Weights of a small mixture-of-experts language model, trained from scratch on English Wikipedia: vocabulary 32768, 7790 steps.
Below are experts of layer 2 (counted from 0) of a mixture-of-experts language model. Rows are named router (the router's row for the expert), up (a neuron's input weights, with its number), down (a neuron's output weights, with its number) and show model dimensions 240-319. Each number is 128 + 24 x the weight over its row's rms, rounded and kept within 0 to 255. Numbers have three digits each.
After each expert's rows: "comes before" lists some tokens at least twice as common just after its tokens as in all text. This comes from a sample of Wikipedia text that the model never trained on. Tokens count by the router's weight.

# expert 33
router:108107111086147118119118134104146138136089111114131164163093149129138160097143132152145157136130104136101162128160114125123122153117119135137158133105148141171110145167119143172167132106119129133119115131152150152108160155121120150135105147
up0:069166099148127106097165180119094109184122145099161104114126102148064173138073074119132138130145136107132098093127096125127105099107126158098093142148120078156085079089147137150110133129127169157140138126179126100143120139151092137114151112
down0:101138132118135115114105103107114120127145130148128113139083141133112169097131150164109121144133122136119130124129118166179121146138121148148136144065149105166141076135148117123151127140146112104147100137137123138131152117111157133135124155
up1:115082151134140145157120162143118136116140122144157125142095132156143127140129115069126154106130145103147108154161111164142116119161138135173128164101115105119144134130161167112116151169114114150154160114094149121114097145121110121074076139
down1:127135126117123060138114129115117163098139116137128123097149132130123065095109097153101147122151133133110143113127173112110115141112096143144131109076154126099102126145108165098104128152151101116143094160128095131096127134129122144123134091
comes before: " |", "0", "8", "9", "–", "7"

# expert 98
router:127108120082138102118128149105141138130097110125125166169096143128145175088137104156148160137124127147111160100163145118145106154127115136156161124114144137173112141170113133178159119115109109127136111140150121144110156143128139135133109149
up0:113155132132136097174136119133126114141166180131141115142122120139136143152131137130133125129147166102164088146117118091138156114160149110132138090155123101095184103104124118092097169154140122118081110103123135159125125141113101077125128133
down0:137126160100120129114125133092122128147155122124155168154131105103136093151099109158147075140116168121156138104139119154149098113108130164155138140147070165150127166141158127172140097066119155170183115126158106128102139129169143111128110126
up1:134146084123112098122107083164098185137191186147122094113094151148111090128127134098086145131142110143140060153109084149101130158166113105103143122097094132083143107139147115133142117123145132111134142119128131135144116162137102159118136142
down1:096133119126121113164101100144125146092169094106118130100116110099149159114141124148159146147143116128102118170128137151102078166146127160162183102161115131130111127157124150129151102118164130168101156168133136128143109164103094150120117139
comes before: "1", "2", "3", " |\n", "4", "5"

# expert 82
router:120114134084146115115127122111141157146086108135117162162100144121153156103132134147144132145104113139102155110145133153144129133111133123164148120124143146155115154167127131182165129099125112132128120138146140148098174139141142130123123141
up0:139107133101102118106146125127121136119149152175108116166136154124116138114098121098101107129122117109093121119158152165103109104128104095169118117128132136122155119096142138111125144128152155102099119155128117106128125142132154096157162104
down0:122126142125150102114127134069124133126108117168139081164115126149130127078123116137124121155093093130103154090129160094103112112141110123095125121099126155124096102115112165172140081100114098076132115138113117127115106117109103128136179160
up1:126159135144132137140147155179123125126193172160112102113151101117078114089096113113095091142136100122163092132111150132119105160105130143129128109119138108082166128099143125118077147134130095144153150084125142119197107135143137121111130133
down1:137097160106152158136095152112153121127118143157148099090118133139107125138149103091143165115127092099065149106134144113120129143109133080162130135168172122137076101079096121120149133109122111106113166086153102110128141151106135086119141145
comes before: " ", ":", " \"", ".S", " DF", " —"

# expert 35
router:117138128129119092128119093148133118144094111117123135143141116086155126136151102135101129137132113108158138091157114102092108097121085168127173190080132162157103161161140171159125099163145115172118110157147113120148104160171122108127117105
up0:144165111100111157104125119141107149124156134139118110120183132148088080168101113117101190131160112107090132088134144151122114127129121142102095136123134144104139105127140121156132098133130122113101137134096126102117111143134125116101102127
down0:107155174150116178106102135135123102169078108089141109159106130146136132101152138108136115150142135135142175123117134145114104138149137091113141137146124101148111151141129166126118125163100156148074139140120079117103114120128168081151126100
up1:126116161151167132138116142146161123151158129170116089120138116102105080153112111141089172112135099084159136110156102107133163142156116170098132148113138141125137125123106159089114144132111149162095090139139095126156097121153133120156103114
down1:106128156157117167112125128119108099191099102090154127154100119144122148094137122129156105152136146116133152117129129140117119130134139105127155150128134087155128140119131144128110130170095153176076127128122070107114103122109149087160123096
comes before: " to", " in", " by", "-", " on", " that"

# expert 121
router:147128128101144167144134160142136165098107128131156148127090157116174125128130114119120151127104109151127148141153117150187126135183134125153150109135141096168107162160116136162161118103159106136154130103116126155138152158107108151098122115
up0:138137141131121106152140135126086114136130175157086080094135135103142080165122107103128102129169126114139125108144134129122148136099109116112099130146103098094129121089104135129065130200118182144170126161109147084090114118158140131129153128
down0:123142153134118070105128148142130145113159170133134167137100120128152105116141127141126136115141107141151109084085152118117135161145110142141136116166116146140099141100090126110121132154128126121122123093100117133156098110150128187135104103
up1:097105148159141146107125105137143153161122134103148145122119118120112142124159071125116094098144098152152137115138171106105117088139077115115106116130109080142124086128134100106165116124148117111123123147118105120111128164184103110096107154
down1:137102143109159142069136091129132142102147134089130138086108117124178132143152142133119091098130133082154181157142139145123100162077136142135140119123093139120087127116116111163162139120153150100107128164143093074157131134095179156145153168
comes before: ")", "1", ".", ")\n", "0", "2"

# expert 37
router:092094089104149087110108098091142119159090114131146160150113150145148159093128131151140155113119098129125160145152135096144101132095137131123158111130147135152118154175144151155165096116117105116114108124179144143101172136155143139140099140
up0:099150135158155130151146155147145108146168152127097108133145104120107121085113133136089077144139177139110081141147118119151135135138167145119122095143111113114132094117134147108117114139145135096115096105105079087129104131126133138151161097
down0:099090086096121113130094113096156108158149130133144118109113124107139128133120128133096117140121142115128133174119098140164099122093110103139123143173135139110119142121140145139090132150117078093147156095133116091143139116118099117153091146
up1:156118112134126127124112124140118115140124203134113119120126115172079098106109108087108144173189133111159053117096104103159143109146158091160119139114120109118127129102145134107121141191152123153162168136135134117110129132122140129137124114
down1:113096176120100116137144116121116124144115161143108087154106138148124165126135114164103140119130115145107121122119172115162171097146096162090097126096103124147104168153131156124076141112147132128127144097111152158122102111136101078121161119
comes before: "5", "8", "6", "7", "3", "4"

# expert 59
router:152126101136127138158104113109143122117081099123170156133094136137147132089111114085133158097091119101104137107107140136149131131116133164147118135112148098161137131150126145126159154127123135149101135113137143135125127144165143145117100120
up0:179190123114083134182137121130105107102134145113098139141139121120107118103106078092110102075106145117138115098139107129107131133098091123085106136121165096147112158144112085114101135148113146162122121147132092080166117114146124133134137117
down0:148164118141098122136117100164062122109138080160152135126132135089158131141086136109103175103162143138156145127135117134135131100119133134104164169134124156133127134129128152130059141108115139156093140132117140162141107111142116159115134161
up1:165144124149098089158155126112087070148173173116163142135122148181105078119147115128125103140118152176126136094126139131123080102136138113118123129168151107129115140135139135119118092157148114149155077084118106125124124163158117146135116076
down1:126120144144134132107154113094146138128165127111175099125121162137152133098141154126162112137152176148140089132152121104093088150101115124125155088126104157127101105073097163103141111128148156130101111130120123123141176174124136139117115133
comes before: "9", "8", "6", "7", "3", "5"

# expert 103
router:097109119082147092116119140102137139134084114114126163156091143129142178103124140159155160129121118134092161118149120106135133153126119138144176129128150132168117153162111135174148117110107124119119124141142138132105166136156126138114103144
up0:087093089152144133128130099146151112126171137147119113132156102137141104131163137085100067168118154123152098137169108131120130150149151147131097124126124106118148124129154100101128118142143127154121121134141093156104128111156180129105146135
down0:106144082106112147123138160165094150103154151129155163136169101152102152107119115157112108120140122113113118149125147141125120135155137106122168111127100120144117092151143156164138138144116117114090129099122111155154106128111124136098102092
up1:104135111136108130143118189117114145117120177144120122127162171164141088127129113151102099098117141142082113161104123091162161107145127136115137145169099132109137183107182102098089146131108079081107144155174145102119106141127151157126098137
down1:129139123158117141147118133132140132161124090144115133144131155110079124147139141099129127126124141097131143163133122089124189152085113087145100135148121146120184096107124127129121124123099134090134132083116120160122118162114177165146095175
comes before: "1", "2", "0", " be", " -", ".S"

# expert 5
router:156114141124110156153164117161140136119096125078104150148162148099144107118139109083101155096131126128118156128149085130167098091093139125133158149094067145109136145110148141122157134141109168108085125126143084157116092149124154133129169145
up0:166093146134127141151120108117166119128162136169138112101120115122144089097101141108156095172137125116137122125139123106149124090128116140116104125110097110115092087098163122122141126142159139129149140102104132129103157116127129173134170119
down0:144113094108099132122155139116173119123102170148152161123147145129114110128124128091161102126147100145078122134161091115118119132154135116093085127125126125118089118120133137165147156137170084168178143116141173109149135115106132117115141165
up1:150097126138082084148142127092128117153128146133147125135127108133121153144136117094109128125118105160151120180144174087124114118136174141142139100183095142120116120164121122107145117130148161145122106116119116112131084098122116107129111120
down1:124136126132122146122152108141153151081119127105133122149119122135134142079145170099124127129078156133124142101110148097110140129112099126132141117141169097150105117157121120092141101151166124143122107095130111142146115115163087138159113141
comes before: " the", " to", " a", " in", " by", " years"

# expert 117
router:107112130067144094118113139114145129141094112118130163164103141123141169096131141164142153141118115151103161100160117121151114148108116144125167119114140136150111158167114123190158138102119109125108117131152129136107159119135128132132094146
up0:097151126123106162149132137145122112126158152115143093106112107117086117142117109107101107086129155130150108114134152136127123106119119084135093087169102139109150129126146143076100130148118113163118159092118114134125074113122097066126120139
down0:123079105137124080126103133128107135094110106171125136164118132118118142156130156106134134121068123119076114162135138115121111165170134119166130076143143110105131119086144129116175118138102110154125122104149150139106145137103092111090150156
up1:134183150167109169171141105184156104117175116117147099117171111096124098136092144124141098119119133099135118136104145113123134098182124125195091164142094129138115161125157139096047087167135121093135136152145093132102098112124119085138131115
down1:113114124121121114113134096146144107120139123124133114157132140089146132114152135128129176171133090167094117143111108121116144126124105052105120126142085137110109173138089165135158123174134098129137118131130112126149141077136102129147112149
comes before: "1", "-", "2", "3", "4", "5"

# expert 109
router:084120140139159139101151131097135119169137100143135148114112149116138151139136133130144140086121123137145166133163128129116127153134107113077129140163137126168121155143109121148141114079109098135127125136111115109108143134118137102139132165
up0:168143103148149140134120093172192145114143144167088115148106116163128096107143116133102146141128145161103121108136110150161146154123141100130102136121123081109121127120138125143116161119109129133164128120125130166132145109148105136078114152
down0:179156105115106128175137129134150056154151145123138166134128128166124141144144149146123163131125138105133124122131140125168076134115112116145145092116150162136135124080184060136105103104130079161146148126129145102086113099127132113161126119
up1:150129107140140129113133145141096139096166143157155145133149104106111084115112132084116102165153129128102072135130121130185083102162167122101108128155163138119131110126133135160148132118134068138119128132135124120093128126148100110109128118
down1:110103132146127106132129109110121108063147143121136158103178122119089131144191159136118166125119159169156168127102121151135126191172147146130123073079102165116121087076128073193128130146118158180147140164162133161109091130118182093102124163
comes before: "==", "===", "The", "In", "=", "On"

# expert 75
router:123099127086140116125129115101140146135092105127128165162090139108143169113131141157134158136123111143086158136135108142129118117111109124132161113125137139155104140163123136177167128112117121112119120132136137141108163151119139137145103146
up0:145171162104129133119124117153125126128202142165185105095091139126118125113118126093087088081172151115133109099152141096099169146120151090145078099124140094130150102116134148100123097154106128133120099114115145130133111105098107131144106093
down0:146130115102097145118143136139106146155154131095148144122140162137132140149082107113200125148151110127133153148149110108122160120132131130163085136135113103091140126138139138100129136136137125102145118112144080132102105111159182141169135135
up1:130128104146140113114109106132119137107164142118125066129135106068120094140113099112133138122150129136168071126143144130141115134123133113125096110154135116101168109100151109130069122140092158160109148090118102135128102115111096131134148118
down1:112154086163134127147189122147146121126152079108157144123105136117144141130152135118104137146129132075179142138089133074141128129143109186141177121101109109127118084098134108134159148112129170148114128106145095125152155131109089104145132143
comes before: "|", " ", " the", "|---|---|---|---|---|---|\n", "|---|---|---|---|---|\n", "|---|---|---|\n"

# expert 13
router:125121122121125119138136089131124122139073124123166148149102158109137156119113130119108152142101097158140151121194104098123145118129126148156162143077151102126134175171165188175164124122143121125109143131110111157128107145141126126127118151
up0:130132096122138107166132129122164113154147142081120107111120152108102076134125110104147102126147099128134104145094119116105158153157139142150122129119130133117142133123140124121139133165099126144136115097133102083126113140077145121143114120
down0:111175164106178126132092151122143115090116143150118125166116088168118132151131115119179106155154121151137119121114089098113124146148135126119136153097102116164137126072127123167144174137140130101113181141138122147165143107135150097133116122
up1:127148128140139140153120099151144145132145142123103064129160143131077164069108132103139103098133135123130098099119134107120115127135160155128139123152155121158153129104172126153136131101144107138094158142129168111117093125131108127095114090
down1:104122108140164161136126182155132125114114139109100143119133137113088103130135140088140095130125143107131097164143094092188145113103121104119135146112065143083154133102144120166109117122157169092169178151110122100126082150163118146113125139
comes before: " in", " to", ":", " by", " of", " on"

# expert 73
router:104110139082150097121117122116138126146084098138137161178094137135148179121155127148148149133105118133098152116148108123133139158118112143149161120123139141168114149168115136175169129111120123115110106123157117151108168144161125128124102140
up0:105092109136149128117136122160104159091137133117177126089167189124096120098142111086122119153141099150069109126124109127150084120151135095123071145114104103083162089096135143124142128152142117102152115184094094133105119159109086133136185143
down0:122128090107109126074112119119151135149146148124131119107116132148117151100117126148139116105111120126149098157080111105151104171117162149163153113113167141133138142145175116143140135106140130117129139144136115161094145158170129125136144111
up1:174110119151078089107174119165105113071181161150127109141096106144133117105144120110123101094128182098147103087102131153117158140144159111132104119098132129101129149097169152139101151137124114153153079130118131136124139092126106105133119088
down1:139154121118117151165153118150146122147123138098115140118109171134141159128097177122138128152092103129127157117093142173139111146204103101158176109152124124132158103168124081123153098124116130120135144116150133136059174113081111133079142134
comes before: "|", "The", "s", "===", "In", "On"

# expert 26
router:118135142119114100135123150131138137138088126082099145146165175122145121178139143092151153151109122139121158135161118141118103103108125141129123162111110156133117142162178201163108121182134121116139076120135102119116115155156106118088134127
up0:109088116133137137153124117145144115164117119114118111157121101123103142132065141114126112131100141110113099125163118142075118171112127104142147137126124166155119130138134118138131108073191100091139169132127135115098103149154146114145133143
down0:115091095142165141121126098159151149146125142108082133119126167122079082132130139135124158104121116096135091169116118104161153107109134082120162151141109154141087182125130160165138094163128138178135115136145093133137127138145081111126127108
up1:109124139154155136119171129141125124154151149148136076084138101107117128103111136122142092157151145152143092130104132116148126091132166094124127119140149117072203122092112144120136153144155127110145135136110119143163082124132082123118159107
down1:137103197127143145104131118151155152112136144097132096145096084154130118109137152110161106130115094110126110140110098190133158134119141101098119191178124130126141111130165109122145146175134114161078144135129136132131094100118132073119105126
comes before: " the", " a", " in", " to", " his", " with"

# expert 20
router:110111119081140117115128134106140148133088116121118160161094138123151171094138134154146167150119119140110162113147119124142138158122114139144161139112139148180108150166119143175167129108120111133120112124147143144106154148139137142130107148
up0:185118110088096131138146130151166121152153147152138107109140135129141146097130098132153086156141105160134084161149141144176130097085137084113124123161138114119139133145117172142102115145144148121128149087178125146137106087126128140153128093
down0:068135110180083163129143175106136176157123094191121119110139139100121113129136156144155136121103133137140120122113110159109096141163132146106128143119116153109115132091156115131140141078106159124153165141164136146148086144138138107150157120
up1:170117140156144148136131103126097094141200161166115107097098153125077142093137142114108081137113141163077085124090125129081132149140113140145129133161103131126116098074157162112113146152120133148134098140112076128107114146088121135159089124
down1:098062135127187106105123087133123105101128129090128140122139100129156142083132135122097098110168103122157117127105113133132177139116090135127086144151098133092137159134140176105151116155173130084094129103147149138126126112136126104104099149
comes before: "1", "9", "0", "8", "–", "7"

# expert 44
router:165087145106154105135110143098118142152106106102131156162116160084129161128131108154147153128148093128094162149164114113101125157152120129153146116090147130166122124146137118181154102099170103120132110122163145128107129172162162110131131127
up0:095162097154154100092167105201127081140157138103156103070155109147142108101071130100117132097130141137134105107122100127112108103143145124126145134130143145092179168113145122126130153111085160144143105098148132129175107114145119165129123116
down0:112147125137118146150132152116122107101124160111143109129123117115063150095137164102115147167150119116145156100134113175095148144131143077139178044135155129150110133155147125144132113114156148129121139072161209174135125124164132143161096133
up1:153144113133093131135114066135138104114127112149094105138107105124115171107147128130117130165162130116123134140122160111098132129143114122112157091113148160106112145119116151112122109124128104122119112120115117134106116079120126102117117082
down1:106149137104116129121091132100124132144074102188112179111111154168105104157117126130168116093160135122059134117158061120094112135111122150119124127116142129108112120100101082122144120099097143120111145126141152131099154091120151112102148173
comes before: " a", " the", " used", " an", " released", " also"

# expert 14
router:112096126069135119116118140105132125136093113130128155166097141131147166100137134159137153148123128142112163117157123111127123145123118132130165136111133152160113135172125145177168112101129114134127124141160145141107166156149129126124108146
up0:117079122152133119130114158158123094117183153178127096091146119097120127155105129107137122106158107144158114119138111139106113183122116106168102115095113091114165102117127143085120183136145167129169143141119080122133086116180103116152193133
down0:118126167089133161117109143154138179123147133109137125139115128099134140123133171082119126140171154101152157168154122081116153108138130134131119172153113121123136101162096125118143101147160099100135107115132116147146169120105124158121138109
up1:122092120121117149105133098159131118123153153182120097112146133151148099147144100139146090172120126121140114156084146176126160129158120094118106156132106114158150090091159143094124144151158127096104132167118121146139125131130132100144164146
down1:168160113091105154114083108109083088188145146133124140103120142146107129119113129127115155152131113110100135128106106114120153106127102091132145118139099089128135119116135069140123163118135129135106141132113124143136133131144122154123138124
comes before: "9", "8", "0", "7", "5", "–"

# expert 39
router:120104133072142115111122135096148119142099113125133162156102133108144165086142131155159163128122104123089160117146106142136125151117120144135175128123142137163113153163112136176179128108120105147119110137145121140116159129113129129135106143
up0:155162151136110087134125132150111120094166123136102091158128168168139111092101127142142153147170161111103135126115131112111131139125133090105114106130126155102158174110136109077098102173152152160096140100115111158164154144144114151096126112
down0:100141105116184169102144104124087103128152093129187129157127100093116117127096107125130154084136116131143135134174110132158103104160110141088100075133130140130074149126111171107130144111112148159129157155122075144115171132127149120136141113
up1:115154089103145138128122133130134127078162165154134100135148156088090136138142172140135131133109094136119102137120159135126128125127116133115128172114130144162146105117145146146110112136118149102135200111143133115119117131137146139163171120
down1:131114107116093193127148128163144132152104156156132142129120105152141135098124149128112109111133146159132150124141082122139163121113119156122122149136102134089147155136138124105090051122139122157158085130130083086054154119139104150134173101
comes before: "1", "2", "3", "4", " |", "0"

# expert 90
router:108144112101138112134152084098133133151118122122142167119136140151137100097136149158118107109149105146081157138114132103163118113094112150108138138122119110139096169102111113156087127123130080131121136116134151132156158089149123129104138109
up0:152165104128085129084170148153148107132126136083157114130153137127087129146138082156135155125132159117157135128119134115134141064112139162150105131088099179128128118069174132152102130134166126121143116125128064166086096160136134138104112100
down0:145114169123170116140118113137162158191132106118151098161090144155145159115109126096152095099204117117135141144173125133132149100146130132124159126115155133099117140128123141137078124106113124162126116140059079120137158121138162136152130098
up1:083133125127091128102134154120187137119140142162122136119154130106153136135111144151125164122122146117119106152114115155118160083150197097131122095117146144150186151157130160125134105158131114168189112135134133090139109131136144131161123106
down1:129130145145159151100116116115092104117136102104105114101137111086155116148116108152115154109139123173119145142099105114140114053108140152113105113160114146179138115153109141133188087134106104137136150134102123162091151151172123089179144118
comes before: "2", "1", " States", " Kingdom", " Nations", " York"

# expert 120
router:102108137089138117138109124092127127149096125127128166178095124118133163108154133137140173121122100125119160119174120119142134146119117155152162151113162144171113136157120133184169121100145117124102131163146138135123136147122141139134101152
up0:113170100113109179138142085133134149161149147098160110086182113130120128089089139090153108088142157129152106139131108124157126141121112121150107176122139134102127088128100102120118116124110155141127134133119126175151097126178095130140108101
down0:119083131133114090122116175108138169115141150101132153125100124125158083125134143116131178129135133125106107068117141115116109184102103130143145186170129135116072111109093166133133167178097139121119147139108149135136138122118077134095155105
up1:111122095162145130128142101131159125149133097163170130147093119123137142134112169165090090074144133133128107119112104155128101138134144130135119135152143090084160047107143084134130097116122109113094120141118121074080118129128119110131094135
down1:075115123130117172072096142139166108128100160121161104120080087154140106107127135107107120105128114165166174149140112146122134150111134134073106116112146138101075110154105121144074106156174079095165126180115109106142130116135110144101106089
comes before: " ", " —", " by", " Win", " .", " No"

# expert 112
router:107111127085144119096091131124152115143095107154124143155093143154167143094159127158162169135108109155096142139137112138155109177137128174134144142120159123162129131163123113166155145095135105098098112127149134169113145158136138147129112129
up0:118154164106118125108100154145124117125189158115145108141122145117109126112100142116099116141153132094174111135137108093131091112153148102129129196122138103113134110105157147108088129137114126152179130165119125124121091088118154167152104165
down0:126133184098136132139129134148107086088115139157174074138152136132140136146126132094123096137118133114086127104137153129137120146129142155141184118171094106145166134127102126107125115098135118067114112123127113131131135144104126124133093142
up1:217088123201140124128148109174111141120123145120167117115166138129152106114124108118121135106192133127120090124106162169157144095134111071112096146160091099153143134116098145102107143185126132127140141126128116096122119122106132133170139130
down1:123126135157112182134150122123147180152118140149124134060115121121124092151116087096125106120121118100106086124116117161132119130110119117110145139130132120126185132138100144178134196153145146078138141090136146161103070167120117152162092144
comes before: "″N", "6", "5", "3", "7", "4"

# expert 36
router:108117119088132107126135139095138132143092122119118149154094128122140176106116128153146166126110128137113169133161119144132130149124123141142167121115158163157112151167107150174158099111110099107116121144138120133116147156134140128109132157
up0:150108148120080091157144094138138114153114128120135095099147121146111120123152138147148145135154109138102090167101146124158171098166158168134147101121129134096146107139137155135124138168121174149152126112134136126145115134136123158127131098
down0:125140127139150100148118081136146149118090158126116130088120100142144115105164142122085150116183118135097129141133154127152122171093155118098143109175125143116080112096119112142160193139155157139103089143166136122148134111164153118120063135
up1:125093150080091142161143103123116153126174113128149096109127143132120126143123140129104134142154154119136067161112134109117141083154089109095078162144113141155128100158130096130117145135137102129121114101154140125150173113132112140160152111
down1:127147131105126149133096140118131151106192148130115109117111092123124120121091142138113136121156112137119162127077122137133156127120138062151101163151148130159101164140161117148094100145112116103161131143126131099073132127142115144132108177
comes before: " ", " Votes", " been", " /", " %", " than"

# expert 115
router:133108128088148089115114136111142125112095112129135156160094144127141170116146127168140156130122116135109162114141117144160126142131107119145157137119164145154115156154118108166168122093113113116095123146149126152101161120126098151128100170
up0:105172111149130090145153125153121139156153159139160140072120113164092077105107109108163149140094114156127099167105140124123132131149132095149092141116142108105127124075147085125135167135077104112148133064067130122145124126092122127120146123
down0:126104111142121202143105113148114116113138167125112129123117150143109123124150129112150143137133113138156103104123094131151180099069104145090143128099181103158163109078132150147113122118128111115156117148106126103116124146128120124163097148
up1:141125105108115151140109139134150101123162139175175082106160123129129070124106073110155129119076112144146103122159152112122149162134170121127127139143142116142161074103160132110098136137166117148096139130080141137154111103109122171155121100
down1:082128071118130135116081170142094080137074093143125115127092128133117120106133094113119104098163105134144087113140124163154160113095092079117146104156150129134117131126155103106121125116126128082146091117114121118096113109166155125154148165
comes before: "==", "===", "The", "|", "In", "="

# expert 116
router:102109111087135121143108138107145129146096113130139162163115138127141176102136134152155154143103108144105162126145126125141131114100120127162153120103149134174112162179137133177155136087110099123123111140148140123103150117146137141125103149
up0:142110126154113163183171128112133118156146151127120111154157096117099159144139124135151109107170175138139105120122150151117143115142167099146110118147071092135115109124141147151092153118093118091124139156139126118156114104107150148130130130
down0:155110141105113122097118138146152121128136116119110105129142119093118117104126066126141114135104115105108146121127140124106156147138141088143134126138120141130143138146118188152107093105135140156176143077125108109144118094068076128106189087
up1:135107124140119136130164133128152120165121179112131129175122156140176096127151129125144164115147113114157104119121111115129129130147145158138079110075119111118160138132114106110153126151168147119156111107147119114118144153144156133136128105
down1:124090102135105113089120112097123140130134089106135148103128150086154171120143058162154135082156122129098120119120154114128101180123125110091121148126145092167106122159156161147115149125129103099140086122190075124146138156124104093141116099
comes before: "-", "|", " |\n", " —;", ".S", " Carolina"

# expert 0
router:108114130100146113117119121091142125149106116148102163136106148123160171112124143175129165137121131155111159135158102120141118115127120119167163149104136140182122143159105127185170118101103132129121136135155138159113152140153132127132114160
up0:136146129088139124144105134164105161104156139167106153142145108099149122101092130103122126144125099096160131119108103157123172103118131124117123157158177119129144128144130097143150184121144139164127144120078140124147111154137142086160117176
down0:109145139094134107076136124123105120148096104139153155141113162152084177140108145130156067122112151129145178147140133144131133092106124175118140121160076124139132104105087120137115129108158141148161128138117164134120123142106149120160110125
up1:122142106128127123118143117156098056147201171131166107110161122175118092102126136120115118136127144148128056086075075147151144131113157127145131154102120123119137065103156109119096143149122129162125161110114148130140127115116137131132112114
down1:135130139124171108138105098110129125133101150129110075117101140087165107120132093144101122140168111135101153111156124109142102117150127126129150103149074120107116148083105103136145148114134149140155161103132117152146122122137139152153096143
comes before: " |", " ", "|", " |\n", ".", "–"

# expert 62
router:128107139080153097122124131096149131143090109117122163174103140114141173093134119152147149145125107146103169126150105113141113154135111144132164144122153144165107147172119130187154120107120118134124129134160139155094155139141132127101116149
up0:102184120122134137156103153156138104153132127093112086115103140139143131140103145138099077151149186135153097131149116135104124150096147099128082167102100173087118124149164074123065154136136129131104144138113123118118080133130125140126094102
down0:135152158097162138120099163129152089167127146145118131124121162108130142126085151119141117180125090133165134145142094089100122133156149163104126169149130119115121127123093137126108187086117138137109111104102129131104134100090118167107109131
up1:159137115149110138135158131162098140143138131132124101123091113142086167136145116146110118149124124076111099097119144144131119127142105120168118130114113139104141110129126134086131123166115162149147110124117114150122126134114136136121126127
down1:143114163144113121155122129132112095093113083150143168149157150129147161098120160139153134136106143143098158172148142118141115105112127165138122149146126123090131132152146162178180102164100083103102097145134142132104150136136114101133131090
comes before: " ", " —;", "born", " %", " Votes", "/A"

# expert 29
router:110118121086134130139123103100130140146100103123139159141101133104177173103122118170125173127104100124109144122144088112162151162132107133170144138107136129164129154172132099177159128072116124133100137144136158115133154140165117132136110176
up0:108185144167104122118122138135136130126186146093138091155136112113152115103107121116129090159139141134157063119128120143157128159098126161117125138137127059155120073093134135082112126133120140183168141108113111176121118175161123120144092133
down0:122159134157120132152135142123078133123154100147156116126155084129171143157125072130142138121115142123101109110117109146164088146121110085126126100122096101096101092110112137092150127126089132173162145139097062136112101137108078160124106115
up1:192157145153105135119141132135116063111163149091174124121126104135146122116162121139131098143114175143125125125178135165125102137170140144121137096105093149089131132132155116155114144156124103127111141105143127135128120091136101129123094109
down1:083147133132141076072128161119140085124178098152142101102108097134097098145101162155101092101100155172149102133118131099111118120137105140109132122107152111133125119116125108142134102132119109124154103163124107139101101125115170164132138137
comes before: " |", " ", "0", ".", " |\n", "–"

# expert 91
router:152077103125124141119124161131183091116091094139131132171121114148160126085164148151140105134157133127096150146124117121107116158115100150148147136122086166136117116091135098139168144101092139094115136137155127123135157129127175148169112120
up0:102105089133130162120156131173120128113137107150111124136125061178099091160097104135095111112154141099105086103090108108138124123106160101165136142154113118087140096075185084101105134160127193121169169084130144113114080144152134141151114125
down0:139116177150165151110119151077108160154151109143111141148128143133109110149148133163112106127141151127134113139087121078106085139142096140130123135112125120104171130130125123054091141153121141103147095148137091133113089095138133146131155113
up1:169122130137141156119092137133141124115175169167182126145152098146120142126126141148121114082167093105108088112084114137127111103099149168136142101105127114155127136097156133116132141157140119138155116098162143124107120126138128104165127142
down1:183130141176142160100125120099105134182161162135168157143128102130134098118105153134118104122165151180109104130101091117114081129116122143071116113117130123152169170132141116049082141117095122151161123111131096115131146102166147124167117152
comes before: "|", "0", "8", "9", "7", "6"

# expert 80
router:109110139088142116114134138114149163157096114143116164170092149121150178091129121167147155146100124138111157119155116124140131142124109137144171123114137139178112148170103155176172120114098103113132128133131135146111160153134115127120104146
up0:134095152131090164097121126091104103106151157116116073125136124148112141102110104109162104138159128092121107117139118131157132152142151118157125079135109099120139125180135121118149156120085129121145153159134083126116144116143160103111114114
down0:104116139152117144159105131129121150105119148139130136132115064079142137142126129137098142137120102107135131081081082120169099136091110099117145179143119080127139164103161158162115120141119126114090171137106140122103081117135130118149129167
up1:148152130096098098112139130186132072148170132164094134098158133126112174126110151134163154157128125106146107151136169137099142093155096139126133152160178089119132137133129111108135118150148157156131116122135076137136143123119123118167140136
down1:111153193147142182129155117121100094152089099142152146095142124074158099084136110133145145127162130151120114163085073169132160144096135160142145067098135080132096118151144117141151126098130135117139088136101127146112059190127128078195124132
comes before: " |", ".", " of", ":", ".S", " State"